From a checkpoint of a small mixture-of-experts model trained on Wikipedia.
Size: 8 layers, width 192, vocabulary 32768, 33.3M parameters.
Below are experts of layer 5 (counted from 0) of a mixture-of-experts language model. Rows are named router (the router's row for the expert) and show model dimensions 0-31. Each number is 500 + 25 x the weight over its row's rms, rounded and kept within 0 to 999. Numbers have three digits each.
After each expert's rows: "comes before" lists some tokens at least twice as common just after its tokens as in all text. This comes from a sample of Wikipedia text that the model never trained on. Tokens count by the router's weight.

# expert 19
router:469510522505462474483535507490526528484491477487513504505471487494474463517527517516490501481516
comes before: " the", " that", " a", "ing", "ed", " by"

# expert 9
router:488487507483509470465507443510472524477443507490516516497547445523465489517513520480507522531482
comes before: " of", ",", " and", " in", " (", " for"

# expert 5
router:517514466537502473474542494528497535501501513523524517459484515496513482484499469510536487499452
comes before: "-", "|", "=", "Personal", " la", "Scientific"

# expert 28
router:459487516516496499519498438504470511496464490485518547500522529505421489479505529485526488518477
comes before: " of", ".", ",", " in", " and", " to"

# expert 30
router:519523479483532456522530444514511511516498522493491497518545506564485475459511494484484515502497
comes before: ":", " |", " of", ")", "(", ";"

# expert 16
router:527441496515469481524508488482500503452481474485486527474495476517488463497514485496509528484522
comes before: "1", "2", "See", " List", " -", "History"

# expert 21
router:526481486505477487461508450469474517473505540493504556456517500521474490489554486520508515511464
comes before: " the", " a", " his", " was", " other", " its"

# expert 17
router:483447535500512490512509504469534508452503520485489521488523513533489446477466476463497492528505
comes before: "0", "1", "2", "3", "4", "5"

# expert 10
router:505506486502517485478512499476497527510451534500518493546514495477499457487513493484524521498481
comes before: " ", " •", " Born", " Country", " Coordinates", " Location"

# expert 25
router:517463485517455503532520433487524530514494492518520524526563482489498466527514507484526508462507
comes before: "0", ",", " |", "–", ".", "th"

# expert 0
router:481511513520477462528476437492530530482491497515504495513519489527481455492485505486483528476511
comes before: " |", ",", "–", ")", ".", "),"

# expert 7
router:497522495461472493542487500491486544517460505479514518515528491508488457472505497454510475471474
comes before: "°", ".", "4", "5", "3", ")"

# expert 1
router:486467481510490483508489490468495570479472486500509537478503509468509457503534490495500521508469
comes before: " ", "\n", " \"", " —", " USA", " —;"

# expert 24
router:511494480525526479482509510487478546512456482465525499460542446526472480490489453484513525525490
comes before: "\n", " |", " States", " (", " is", "born"

# expert 31
router:502494488524486473486533446501508487478431513502464497458535524516491489529503507476520492518500
comes before: "'", ",", " and", " War", " to", " was"

# expert 23
router:485453471517500463503531520469479521517497524516526551493471478490469472483508506468494510475528
comes before: "\n", "==", "The", "-", "In", "==="

# expert 14
router:486487537500474492530535477496488527462459501514538518509438499532484485484517501482516530507452
comes before: "s", " of", " is", " are", "t", " ="

# expert 8
router:521478466494500462523520492509520561468461508495480509495503480505463461492518513487513500503477
comes before: "0", " |", "6", "–", "5", "3"

# expert 3
router:522474500556502504507507472444501558482523472466510545493519470520428434491497509460545482498506
comes before: " the", " to", " in", " a", " on", " with"

# expert 12
router:537501451484469473487458510473485539478513530472520489473518516533505508475497485463483505511495
comes before: " ", " |", "\n", "%", " +", " ."

# expert 20
router:489530483511523510506486521551500550494515489490552552478464518492455444523511506519520479476488
comes before: "9", "8", "7", "6", "5", "4"

# expert 2
router:452461501476506477488479491470528549477467541479534566464500488502480465471540497501532513501472
comes before: " and", " which", " but", " including", " who", " with"

# expert 18
router:469456503481515507529511464497479543466518493506519561470511539504498446504532486477530559521515
comes before: " the", "\n", " The", " In", " he", " He"